config.yaml
tie_word_embeddings: true
optimizer: "muon"
beta1: 0.9
batch_tokens: [32768, 65536, 131072, 262144]
Below are experts of layer 5 (counted from 0) of a mixture-of-experts language model. Rows are named gate (a neuron's input weights, with its number), up (a neuron's input weights, with its number) and show model dimensions 0-255. Each number is 128 + 32 x the weight over its row's rms, rounded and kept within 0 to 255.
Before each expert's rows: a language model's description of what the expert responds to. This comes from a sample of Wikipedia text that the model never trained on.

# expert 1
What it handles: Proper name starts
gate0 [128 145  92  98 101 131 125 131 112 128 150 142 150 164 141  93 152 142 122 140 155 199  75 111 155 109 120 139  96 119 118 152 130 104 122  53 103 146 183 113 102 161 175  99 183  67 108 109 155 120 124  80 140 113 113 136 111  95 143 143 178 182 170 110 124 111 146 119  99  86 135 132  75 150 152 166 152  86 178 139  91 121 125 138 132 128 131 143  50 109 120 169  90 126 131 117 121 148 232  89 174  89 145 133 178 136 144  96 184 116 147 128 173 147 145 137  55 130 148 147  86 157  63  80 122  87 172 147  92 163 111 145  67 108 106 105  70 136 164 185 149  66 118 163 128 161 150 154 130 148 100  60 160  92 152 109 163 150  90 147  98 173 159  82 133 110 181  92 141 148 132 184 106 156  92  98 107 169 119 122 163 116 105 132 126 145 181 133 164 176 156 128 144  53  96 147 124 129 154 193 134 123 115 181 116 147 105 114 192 116  49 147 109 129 111 109 114 111 122 143  52 127  72 107 119 115 142  97 145 156 131  87 201 102 133 149 140 113 117 115  55 156 139 120  88  84 186 101 132 188 128 152 119 137 143 126]
up0 [138 143  63 168 137 142 111  59 131 145 140 100  56 106 114 136 162 141  68 174 122 153 176 130 160 137  96 137 124 142  93 105 116 162 108 108 131 153 109 139  61 101 111  58  86 113 148 125  99 130 118 138 137  82 112 164 120 133 100 184 145  94 146 106 118 121 125 150 162 161 154 128 116  71 125 203 148 116  93  96 141 169 161 115 141  73 114  91 105 156 155 197 167 110 155 168 118  97 110  78 149 130 165 162 165 157 136 164 135 186 159 125  99 116 126  98 214  98 145  44 142 148 140 117  85 144 160 152 160 192 132 118 133 118 145 120 112  73 188 113 171 104 143  87  28 107 164 123  76 121 159 106 153 150 133 144 156 110 173 122 119 105 157 114 130 103 149 105 153 104 151 145 124 129 114 137 141 149 124 152 126 144 157 105 135 151 118 158 123 102  80 136  87  86  90 104 156 127  78 174  80  89 125 182 112 153 105 165 131  53  80 141 196 148 122 155 157 142 202 106 140 130 118  86  95 122 219 140 153  90 161 119 140 143 128 154 112 128 169 145  72 121  42 131  85 124 134  91 102 145 128 180  91 131 177 124]

# expert 9
What it handles: Digits and CJK characters
gate1 [163 154 123 113 124 143 161 179 166 100 152 111 112 136 180 133 114 135 137 166 152 118 144 174 101 145  70 170 146 124 131  94 184  66 149 136 114 184 116 192 154 120  94  63 116 173 124 144 125 169 156 109  82 149 139 125 156  81  78  83  46 101 174 143 137 149 137  93 105  94  68 139 111 134 134 151 189  31 152 144 142 129 140  64 161 159 185 156 105 119 104  83 136 127 128 151 128 142 135 114 104  84 121 143 132 127 137 145  79 172 174 150 143 116 125 176 140 140  82 148 133 124 148  90  58 119 187 196 139 106 195 145 135  86 108 113  71 116  98 125 215 106 146 126 191 125  94 126  95 128 148 144 122 150  94 167 144  99 152 102 147  81 120  92 121  81 141 161  66 109 119 102 169 175  90 142 172 150 126 162 131 165 129  87 148 108 160 127 168 181 132  98 175  96  97 165  63 144 133 150  94 154 144 124 168  57 126  81  94 103 169 131 140 149  93 125 173  99 149 105 141 103 102 155  99  82 101 136 141  79 140  75 147 157 111  95 129 123 144 111 128 105 106  89 169 119  95 154 163 161 101  69 153 100 112 122]
up1 [167  82 115  88 152 147 145 112  97 137  85 176 129 105  99 170 108 148 203 135 106 127  93 159 167  92 152 118 106 133 132 151 125  82 132 193 100 150 157  84 129  85 196 167 155 150 161  65 155 136 114  89 123 141  53 150 120 120 112  97  99 168 115 138 123 144 167 168 159 130 160 128  84  90 153 124 126 163 111 103 166  92 190 100 140  87  72 105 133 127 146 134  78  94 110  84  89 148 106 177 156 124 122 109 132 134  98 154 103  79 101  81 151 103 168 131 119 110 127 158  97  91 121 147 183 115  87  87 125 163 168 173 178 148 131 149 145  70 146 136  69  71 149 110 136 103 114 143 130 105 170 107  72 144 102 104  86 129 136 147 159 107 132 139 175 127 147 173 146 155 163  76 145  88 134 152  98 149 209  70 119 116 129  98 114 118 144 128 122 115 137 137 102 111 162  71 190  65 154 163 187 113 122 111  85 198 154 174 141 129 149 190 117  66 137 159  64 104 105 147 157 123 121 153 156 148  41 154 170 139 100 107 185 124 151  80 130  78 106 153 102 169 112 135 171 136 141 128 170 112 103  82 144 165  86 125]

# expert 0
What it handles: Modifiers and word-starts
gate0 [181 168 161 120  87 117 145 180  89  48 139  66 150 191 114 109 140 118 134 170  81 127  75 136 147  95 123 164 133  85 154 130  80 134 120 126 161 152 201 159 133 129 120 110 148  43 187 173 133 111 101 186 125 113 148 110 126 126 106 102 163 117 125 148 108  63 164 100 138  92  87 167 126 192 135 177 117 173 159 142  83 133 145 169 133 146  80 172 110  99 142 138  94 131 131 139 170 112 156 148 148 122 114 133 138 139 136 164 131 108  89 166  81 163 132  78 124 117  87 133 158 140  98 118  86 166 116 143 181 123  35 141  62 105 122 144 154  98 136 131 100 127 140 141  77 124  66  88 145 121 122 138 121  83 122 120 140 116 134  74 124 127 153 154 121 210 111 108  85 135 139 128 130 186 130 142 162 153  82 115 103 157 126 117 135 159 125 107 167 154 144 165 150 124 165  77  82 101 169  98  91 173  95 101 130 108 174 145 196 205  55 142 120 129 136 122 147 110 111 103 138 111 172 141 128 117 190 162 184 117  68 117 109 175 136 156  81  89 105 107 125 121  83 191 132 143 121  65 132 144 149 111 111  56 151 145]
up0 [152 149  72 110 121 100 130 215 141 113 123 162 101 155 105 101 128  90 150 160 106 143 119 125 128 131 101 162  95 118  94 117  96 114 148 109 177 172 164 143 139 133 136  92 122 123 161 180 108 176 156 191 144 140 162 142 112 115  36 114 135 138 174 144 105 122 154 147 136 105 146 115 104 154 134 134 148 183 191 108 188  99 138 171 119  76 121 131 164 110  95 133 150  68 191 109 100 122  93  91 138 185 132  72 136 132 143 145 174 161 172 173  58 127 133 169 106 163  56 118 105  77 131 109 133  84 110  79 110 119 113 149 127  79 153 158 156 148 112 114 122  95 118  96  76  72  64 126 167 108 154 130 117 103  68 155 168 106 119 114 120 101 127 123  66 117 102 174 125 108 118 110 107 138 152 156 185 173 143 121  61 125 149 111 125 157 127 142 154 166 155 133  85  63 175 101 185 132  93  79 158 166 178 104 151 122 159 141 137  99  98  97 129 104 185 121 146  85 107 121 164 101 173 174 135 128 105 123 148  75 126  93 159 147 138 181 102 108 169  87 121  88 120 215 107 139  90 132 126  41 174 140 186 124 142 136]

# expert 5
What it handles: Mid-word name fragments
gate9 [123 147 113 111 105 162 117 179 149 167 175 134 145 161 110 177 121 160 129 122 140 151 119 115 117 118 131 108 101 121 196 100 162 106 138  82 126 137 148 179 113 127  89  61 115 139 175 128 131 127 147 117 177 188 145 134  68 166 161  97 127 121 153 101 123 131  58 132 111 159  69 139 160 117 129 127  94 166 116  67 124 128 141 164 146 114 148 177 155 156 130 154 137 158 163 127 151 189 120  86 146 111 128 111  77 149 117  96  54 116 101 112 106 165 132  51  76  90 137 229 162 181 144  79 162 120  84  91 159 104  88 130 117 147 111 116  71 108 133 136 140 134 102 139  78 131 149 150 162 116 141 161 128 149 123 156 143 143 114 131 115 154 120 134  85  92  81 146 101 119 152 112 149 129  92 132 186 151  59 194 144 117 191  20 147 122 106  61 110 161 144 138 130  86 126 130 153 144 122 141 107  92 156 161  89 137 124 112 128 122 129 134  89 138 110 123 147 136 150  97 127 112  86 169  86 120 112  43 137 141 137  75 162 160 150 130 161 202 194 134 162 114  83  98 105 166 154  90 217 110  95  74  87  83 164 151]
up9 [120 105  94 133 111 110 118 157  93 109  99 120 188 116 133 115 114 121  67 166 138 169  99  94 111  93  96  88 130  46  87  79 194 129 127 101 146 148 125 189 176  83 121 155 124 120  71 131 172  75 101 144 146 193 151 151 119 174  87  97  94 130 125 148 119 121 138 123 123 118 118  76 133 136 125 127 127  82 165 124 113 146 134 149 154 140 157 166 148  39 104 135 119 132 178 158  98  73 134 101 185 155 126 106 117 160 167 177 123 136 126 133 137 100 111 140 156 130 141 143  95 110 150 121  90 122 137 120 110 152 123 129  95 119  66  60  14  51 107  57 163 100 147  94 147 122 157 178 132 193 124 121 116 103 156 168  87 178 164  69 164 112 119  78 162 162 142 158  78 143 121 149 167 125  80 101 145 156 138 155 167 103 120 150 157 157 100 117 127 167  80  93 176 172 146  94 133 122 129 114 135  99 190 106 154 115 115  87 196 168 123 144 141 136 115 131 126 118 145 134 203 135  74 113 132  74 157 123 128 139 107 160 103 156 153 177 143 105 189 116 159 140 126 104 142 147  77 147 188 167 150  86 108 146 135 196]

# expert 2
What it handles: Common topic nouns
gate0 [157 105 115 122 191 150 173 127  35 108  96  72  92 163 113 125 154 109 100 154  99 136  92  99 134 139 165 101 106  87 135  90 184  75 120  92 152 139 139  73 160 141 111 138 128 104 178 106 149  78 106 149 120  72  84 163 130  87 166 101 130 105 124 112 180 137  86 125 155  80 197 102 197 152 121 164 113 143  82 163 137  79 137  50 209 116 133  91  88 162 130 108 130  89 105 126 163 103 144 135  71  39 125 110 100 101 139 112 108 167 160 174  72 183 132 153 131 137 155 100 101 113 139 109 107 106 129  94 149 127 103 158 141 163 147 126 137 154 119 174 116 103 184 139 131 134 125 120 166 115  73 106 118 145  59 178 128 143 128 122 125  92 144 156 146 114 213 155 124 124 136 125 177 192 170 152 148 144 123 123 156 210 129 119 183 160 154 120 141 212 177  81 113 118 114 100 144 112 121 179 157 120 146 103  84 169 130 163 130  92 128 106 136 117 122 117 155 113 152 189 139 144 133 126 149 132  98 155 115 145 123  76 152 164 125 130  77 178  82 122 144 129  94 123 115 164  74 117  92 119 110  66 141 110 153  75]
up0 [112 159 110 172 113 133 123  67 135  71  91 102 108  87 116 176 151 136 177 112  86 116  87 144 200 110  74 196 145  79  80 139 146 145 130 102 119 107 102 163 114 156  95 156 123 128  87  83 150 139 142 116 129 129 126  99 103 109 114 115 158  97  83 115 111  80 172 201 162  60 136 180 138 163 117 111 116 105 198  88 158 118 119 142  91 141 162 191 183 176 104 114 152 104 150  62 183 127 151 102 105  85 138 112 120 156 146 115 124 130 161 130 107 184 197 143 116 143 108 108  96 130 201 104 137  68 122 139  98  73 187 186 135 138 201 128 105 134 105 162 133 109 192 141 110  92 121 154 150  60 148  97 129 116  62 147 161 116 143 188 183 122 133 171 104  93  90 112 124 152  66  82  97 125 177 140 115 118 153 136 145 132 117  96 166 127 144 171  65 123  99  78 118  79 166 159 143 152  97 108 145 188 126 142 170 131 151 113 125 165 113 106 140  86  84  90 174  80 111 147 140  80 142 139 150 109 105 147 145 160 183  95 139 119 119 140  79 129 132 134 124 132 126  98 112 120 151 147 179 179 155  94 133 130  75 116]

# expert 15
What it handles: Numbers in table cells
gate1 [102 180 142  64 111 160  80  85 155 225 110  93 148  65 146 117  93 114  96 109 109  35 104  95  70 113 117 173 138  81  90 133 155 130 138  62 123 117 162 163 139 144  59  79 137 116 178 148 142 152 148 174 168 131 130 138 144 111 119 127 164  72 166 121 145 177 174 164  88 129 117 135 112 132 206 117 116 142 153 129 195 158 116 120 101 151 173 142 121  52 103 145 161 144 134 113 120 114 107 168 101 132 117 133 154 127 106 124 107  93 170 153 105 177  97 141 152 103 120 126 166  63 136 130 173 165  96 145 152 114  65 176 130 149 130 116 131 179 138 150 148 102 106 127 109 136  73 126 129  40 125 114 101 109 141 118 136 139 141 123 137 190 128 144 115 131 117 171 121 121 208 120 164 128  95 146  77 122 149 113 150 104 127 124 136 112 130  91 108 104 126 153 116 132 143 153 128 118 182 122 145 131 123 191 161 138 133 106 158 104 155 140 182 179  91 150 146 141 105  89 165 143  73  60 190 110 158 134 168  95 128  63  64 164 115 111 135  76 166  89 142 127 106 177 108 122  45  93 145 132 127 135  77 152 137 183]
up1 [153  84 164 111 154 157 112  79  95  84 152  89  80 124  67 181 159 146 100 123 142 129 127  82 106 102 123  93 152 103 113 149 127 143 103  71 131  91 160 181  73  54 115 131 134  52 165  95  83  81 141 162 130 125 139 194  69 135  97 187 155 151 146 174 157 145  96 130 145 170 124 121  81 166 129 180 136  97 177  69 176 167 131 140 126 155 149 145 151 132 183 149 137 118  74 140 121  50  98 108 157 142 135  57 128 148 106  78 161  91 158 163 134 122 144 149 108 112 101 116 108 101 179 123 159 170 155 181 171 141 131 168 168 116 114 121 115  84 205 157 105 121 133 121 149  72 150 132 136 101 104 142 145 114 160 115  92 132  89  94 100 148  83 139  88 160  95 103 148 132 108 135 113 141 125 150  85 143 172  91 123 123 131 149 121 136 127 110 139 123 145 111  33 152 129 165 117 144 140 142 214 162 123 191 166 117 180 121 147 104 155 132 105 184 136 150 132 135 102 119  87  94 106  74 157 148 166 126 161 147 119 112 115 150  86 187 193 107 107 122  53 136  89 165 191  96 134 127 141  83  91 124  90 124 156 138]

# expert 14
What it handles: Months, years, numbers
gate1 [118  56 158 168  78  87 108 159 120 148  88 156 129 126 109 144 143 124 145 122 136 152 129 129 111 144 142 115 119  91 120 140 109 114 192 130 149 145 152  96 131 133  91 174 135 119 149 131 122 177 140 140 185 111  84 115  92  97 146 145  83 154  78 172 149 146 147 113 100 171 153 133 102 144  94 124  75 135 122 119 107 117  99  96 158 175 166  67 178 131 140 132 152 130  98  91 124 172 156 144 159 136  64 107 114 159 147 131 141  76  88 150  90 120 139 132 151 152 126 128 206 128 109 140  85 180  89 100 105 134 131 145 152 121 111 125 197 142 141 119 126 136 129  80 124 107  98 116 133 186 128 145  77 124  99 172 150 172 111 112 154 186 202  57  64 150 189  58 173 155 122 114 106  89 128 134 161 205 167 162 129  92 170 162 125 112  97 202  72 100 113 168 166 125 145  81 161 110 119  85 117  97 204  82 185 115  92 115 112 161 124 184 108 105 128 166 111 115 151 105 113 150  91 103  83 117 178 161 189 132 118  83 119  97  69  99 101  66 152 161 131 167 135 195 129  88 138 105 116  93  62 139 100 145 124  78]
up1 [ 68 111 149 189  80 152 147 119 163 155 133 123 144 123 162 129 114  86 123 156 157 145 155  85 179 182  71 104 127 156 211 110  94 200 162 231 176 166 152 147  83 120  98  77  84  94 151  94 138 107  82 117 155  76  84 150 187 121 100 123 126 108 175 144  74 127 135  90 101 124 119 206  89 136 121  71 126 162 174 134 140 107 119  85 101 149 160 129 134 128 121 124 123 116 114 152 137 138 188 117 125 144  84 145 218 142 132 128 130 113 113 114 114 167  93 114 102  67 132 121 140 142 101 127 107 125 142 149 159 128 152 130 120 144 136 156 154 142 152 132  78 156 174 106 171  87 121 117 144 179 117 132  70 118  85 122 127  80 160 137 121 152 185 143  61 108 121  85 159 149 112 142 153 108 103 121 148 114 154 136  88 166 171 124 114 228  95 209 141 116 101  79 109 129 101 132  75 116 158  93 172 147 106 130  89 165 103 128 111 148 168  66 127  89 130 105 106 153  99 133 159 150 154  83  96 137 112 174 101 123 111 175 142 161  86 162 115 114  95 147  98 143 113 104 127 120 112  87 133 139  54 114 183  71  98 141]

# expert 4
What it handles: Capitalized name starts
gate0 [ 85 212 147 113 154  56 128 103 140 114  58 159 104 146 120 117 123  79 132 151 117  95 171 137 140 101  70 145  86  85 113 117 102 121  60 112 122 130  92 218 166  90 107 121 197 136  84 131 159 154  92 120 143 176  98 124 125  47 107 124 162 139 184 180 153 190 117 150  99 105 122 128  95 126  83 197 167  80  86 161  86 146 113 149 188 124 140 125 122 117 139 113  74  64 124 133 113 136 149 124 122 133  93 108 144  77 138 102 125  49 113 138 139 163 155 140 155 142 144 148 212 123 117 109 164 175 118 107 159  94 144 118 115 112 153 182  95 102 137 166 144 126 126  99 175 118 132 121 117  99 110 175 111 156 142  88 141 165 129 140 191 161  94 211  69 134 156 152 108 215 141 146  97 190  91 141 142 160 174 121 107  89  87 128 193 156  61 112  59 133 138  98 120 130 133 129 132 138  88 135 118 106 118 115 123 168  94 113 175 158 129 167 111 127  83  71 143 158  95 158 157 118 134 168  89 137 128 127 110 151 110  77 126 117 124 124 138 117 163  90 110 156 104 152 132 148 142 138 144 133 128  71 138 159 125 166]
up0 [ 91 114 119  78 132 134 110 132 146 109 112  39 157 146 134 136 130 145  88 159 128 155 168 118 123 125 151  87 212 138 187 136  85 162 166 155 214 115 144  86 142 150 159 133 191  89 138 140 135 139 126 154  95 123  83 146 107 170 117 119  94 166 124 146 163 112 131 114  86 141 170  81 178  98 150  52 127 119 196 102 145 146 160  73 107 146 115 120  86 208 101 152 159 118 178 130  84  55 108  98 105  59 157 121 118 106 159  86 150 173 112 156 138  57 121 114  96 128 164 120 132 145 143  82 142 153 110 175 161 143 137 108  81 132 128  88  99 169 121  67  97 125 100 113 168 129 108 105 105 118 125 141 142  93  90 119 102 137 146 150  79  99 181 104 133 115 132 135 162 134 106 128 171  74  81 162 135  98 101 118 200 134 147 142 123 194 129 168 172 144  72 151 130  91 146 164 131 131 190 154 151  74 174 117 170 116 106 122 108  95 122  49 134 139  94 176 142 143 115 159 128 165 108  94 160 169 118 132 128 125 144 139  97  94 134 167  92 120 107 144 110  69  98  46 127 170 154 175  78 108 140 168 151 166 135 131]

# expert 7
What it handles: Verbs and possessives
gate1 [105 133 102 133 140 127 154 156 173 136 128  68 166 127 141 178 166  89 131 103 132 178  87 103 146 122 108  60 125  88 187 172 137  96 132 142 104 115 158 116  93 119 124 136  94  84 120 173 144 173 163 196  64 152 173  89 127 157 112 146 155 146 159 148 153 120 112 131 180 114  52  70 127 201 130 142 126 107 135  86 120 145 124 174 151  49 101 157 117 137 115 134 150 179 126 122 128 136 129 128 117 134 119 130 175 138 153 125 129 127 124 109 137 111 122 108 114 130 114 120 173 112 133 140  76 160 136 118 104  69 115 145 103 134 153 107 189 141 125 122  85 116 159 141 143 153 106 108  88 203  92 140 106  73 145 144  75 119 145 134  90  91 130  85  97 159 122  81 146 146  93 127  79 190 136 116 157  75 168 139 110 130 110 122 197 114  69 120 217 150 149 135  85 150 116 126  38 146 102 120 108 114 142 132 113  97 207 137 181 239 108 110 120 110 151 129 125  92 121 135 124 131 135 140 172 113 138 117  89 148 126  68 151 129 139 136 139 152 217 133 169 128  91 179  60 126 166  89 100 109 111  48 165  81 120 101]
up1 [152 104 126 145 145  65  76 118  91 114 118 162  96 134 145  81 100 117  83  99 156  83 168 161 140 156 113 147  89 136 139  80 173 124 197 110 135 177 128  97 110 121  97 132 120 122 118 168  34 100 124 153 223 126  76 161 149 102 124 131 125 168 120 162 131 136 110 111  79  75 173 137 142 109 168 150 137 121  97 159  94 120 145  97  48 136 144 104  91 119 147  35 133  78 131 118  47 134 151 171 118  82 132 128 143  73  75 136 129 137 174 182 140 124 125 123 208 132  93 136 124 145 143  73 111 103 135 136 104 172 143 168 143 124 136 148  50  68 100 129 101 142 137 149 112 131 132 133 123  77 112 178 159 162 163 130 205 110 114 166 124 137 126 100 156 119 135 176 157  97 155 151 152 154 115 125 135 173 110 121  59 162 135 181  32 140 139 117  79 129  76 115 152 151 180 135 136  80 158 118 126 122 102 165 129 133  75 115 151 106 165 123 127 109  92 156 157 175 171 131 198  81 133 195  89 145 136 138 147 116 125 155  89 128 118 145 155 158 107 195 167 120 172  99 134 118 117 119 142 154 128 105 115 156 149 137]